python train.py --n_layer=16 --d_model=320 --n_experts=24 --experts_per_token=2 --d_expert=144 --d_shared_expert=0 --activation="swiglu" --moe_layers=[2, 3, 4, 5, 6, 7, 8, 9, 10, 11, 12, 13, 14, 15] --router_score="softmax" --normalize_top_k=false --routed_scale=1.0 --balance_loss=0.00945 --balance_bias=false --router_logit_norm=2.0 --init_std_router=0.0178 --lr_router=0.000352 --vocab_size=2379 --norm="rmsnorm" --norm_eps=1e-06 --tie_embeddings=false --optimizer="muon" --lr=0.00943 --beta1=0.95 --batch_tokens=32768 --seq_len=1024 --train_tokens=245300000 --steps=7486 --dataset="wikipedia_en"
Below are experts of layer 9 (counted from 0) of a mixture-of-experts language model. Rows are named router (the router's row for the expert), gate (a neuron's input weights, with its number), up (a neuron's input weights, with its number) and show model dimensions 192-255. Each number is 500 + 25 x the weight over its row's rms, rounded and kept within 0 to 999. Numbers have three digits each.
After each expert's rows: a language model's description of what the expert responds to. This comes from a sample of Wikipedia text that the model never trained on.

# expert 3
router:502478534503518567458504452476514464471475531487487515549489500542540533442474489493515494466541536459545534492502489490488486522480528461461482501532486496521504554493506505495503494536523520
gate0:521517492476550490493470519536482501495492508509503539498459520481443495504538508470531484504510498495497519527527548544471490472512462429507521546502508461472551505474526492474479516479510531
up0:466460507545512558502513497508482545471505499526483489516438485525510482515524525474492543480479505523485484473486459506523478513491523525494483459470502498460521495520493441488521485483470455
gate1:505507490536459536494541508521464486495543533473483463538428539512501472524503533532465496523498466543486448530485485490492481523472509488455481495465518465528494529521507509533532481508495504
up1:528497479531459502486555492465535509467501480479493474508461536473515532519537472537517467513490477522493482517490481519488453536474534530507525503474519500519477504517494511531496517542501470
Description: Middle pieces of foreign personal and place names in lists and tables, e.g. Kuo, Tagalog, Tripoli, Nepal, Tolin.

# expert 22
router:528481491540491450490511514506521514536463507513506538501470523492453457540482509462533526530498504525429502524507518514513490480521506523492488488497469496483509464471473543527498489531518487
gate0:473477487488500530498528496561479508504500472493494520498525514491535526486470499498511492521444487489488546460499462501541534451485523491538493495512505518542490488510448481518450504455504490
up0:483507472523491479519541502552491496476482503463508513477562490526536501507522489509479504518473499509461489544522509510506507489492507510503513534479567490495481512500474481476511499469494487
gate1:535458476498502543582496486511484485459510508493510508490469525521514483504474473509524518475508511492470484495451480507477481504521482521445461463447479522483536477499489467478498497505469478
up1:466462450528507465514484422466537511503550486486478487495474472497523500522508533536475513476492456498535495447474511521480484522502469551558534493496476456486498500469508537522504532536456528
Description: Line breaks, table dividers, and capital vowels starting lines or cells in infoboxes, headings and tables, such as A, E, O.

# expert 17
router:518497478534524518473515510465472461447531451504477479461469478525493490452481467474510514479476460506507487475517563479470529527486515491507521490527530489520513502468494499427512536438462461
gate0:497486477541521511516546493508522471496506510456465502519521509507451567482512522527527517517449490487510534545493448530469483476478501471479524513486528515466539509480453482534500473483469513
up0:529493516458492462510491501494504548511503511521537499493493482482553437516493481489480498504510504519505490471486537471554517501501473530521465535500499509524451483526494522504497503529525457
gate1:518491511432547506536514500512512500489462521529489487507473528507478502514518440521505514494507490483489523556496472534508491521479503482497496503518458509484497475491474463450504488459451512
up1:525526478530498531504497501507469527501493481498507513488489503483474467519491516480521512516473498541522489439469557470464526518522497532484510517461536467494520551506507544531522524537521520
Description: Predicate words such as is, was, were, been, commas and and, and adverbs like only, even, often, including.

# expert 20
router:489489495497522479517479512514492478513477528499530469480482510532465506553469491485488533521543517457525508472502475462515474480530541501512475508489487525511488476558492522534510517514500480
gate0:515506468507513532531494520523464506492439552477506496513484501511490499553449525508512522471511448487485515487543485479471556498469543476460511468481478509544495517470496455481511463493515443
up0:519496525509530456492496508479555527460526528500518492529486525498522486491497505463495465517516532506499504506476534474527506510518482524504509542512486480498482481527506525533495519515509537
gate1:520482477463515488491494502469509491497531514528463469479487516530483462468476504540514515521511491482505522518496477497464473470527545515490502505517498488544519507551536485506510508494501521
up1:541476482515489530465495529472507472527511457519472513466524533549487482511430502510493495507522514512509529505536534512502557534472547515499515496489498476557550492498535481504521485536472507
Description: Word-initial consonants and clusters like g, pl, Br, gr, the r of LaTeX \right, and Thai or Japanese byte pieces.

# expert 4
router:538522515494502514493495548518559507508482563491521501512545535496475484541468511457486503527499478474544526518490497497478481562514495469550523501526518486439456545482500491529474472513488516
gate0:535474498474483535501485518480447499569482484471491480500526521474465457494541525515499541525511448481491506489552497483516519532499496486528501524519513511514510504506519491514521439504488507
up0:568489508501487478480543499496497523509499541526539467538502510522486523503510501479496506546483519512485536537526501457534479510528510520473504514494536512449508472505500438505480501507525507
gate1:525487531488508486484515517526536468460503515492509532495502488475493526486485461481529459486523510509477498482508513532503442499517494505515521522486501516495502535506525521552495540479529511
up1:476523549539494520506476524481569462505492536520506498482521513469483481507501489499512546519513485539491512507466508471508472508505536481484462505493526502503480478512457500491467536518509492
Description: Word-start pieces and single digits, often in tables and lists, such as lone d, g in Bul-g-aria, ri in airst-ri-ke, 6, 7.

# expert 13
router:499524486544508498538491458466442518463546473512468478520475523460499496445493496510493517514466475572470465491486490509504554480471492533512523481490482499513477480520535471493505493489483448
gate0:470504519518478499508506514481495492490481496500458474518495500487480492524507496460500511518532516526511479502526522496505540523529495491515439510477486508476532481466522528450467507477490491
up0:476470486503493495531489499460485514514478508525510484512443512493480506502537512462543504486481471504459482487488476503479518517506519479512460510476511502494479507495480533463473503478492529
gate1:541487504499510486489447509502512486462493496493504542484479489503495510544470540507495469502455498450515457512513553504498516479508513480497493504510434476506496476501526497481525503489504503
up1:506523480494534518492510485504497488526498490505543499508531481561483482498483506518499496495558534544510494514512460507539497515521447502549501495541552490524511491476464515492517526507469543
Description: Prepositions and connectives following verbs or nouns, such as of, in, to, with, during, into, e.g. came to, Within.

# expert 15
router:505512518498461519504537493510536521507498508476527534529529519482522571492488500524519505457502490490482487535500526493484483483533534509495482448492532494480501511487536507499481458490532473
gate0:529502509525534497505497511491505577442517502485541500495538465485510515503481509545505475534503495548497470533524570485510496490483490484497486490547533535485501508508500510498456506529548504
up0:498512491479494490473524462492499437535497495518493495513488511502470480510515500482477486495522476484558483487497486522500481529491477537503502493502452528483520465543497521489507477501475526
gate1:536531535488457513537480544483498513491486502516486519505481551500483531475489486478524543491516452512459490464553488512513479507495472512525507473466494482500484527487460468526468480493519493
up1:497503537491522555487464494518507490529548506486492466513515451483530509497449512497455549506483494496531546502506482510517502507499440496444503500500532483475524494509502497495465501468463507
Description: Table pipes between cells, markdown separator rows, sentence-final periods and the line breaks ending paragraphs, e.g. Surface | Partner.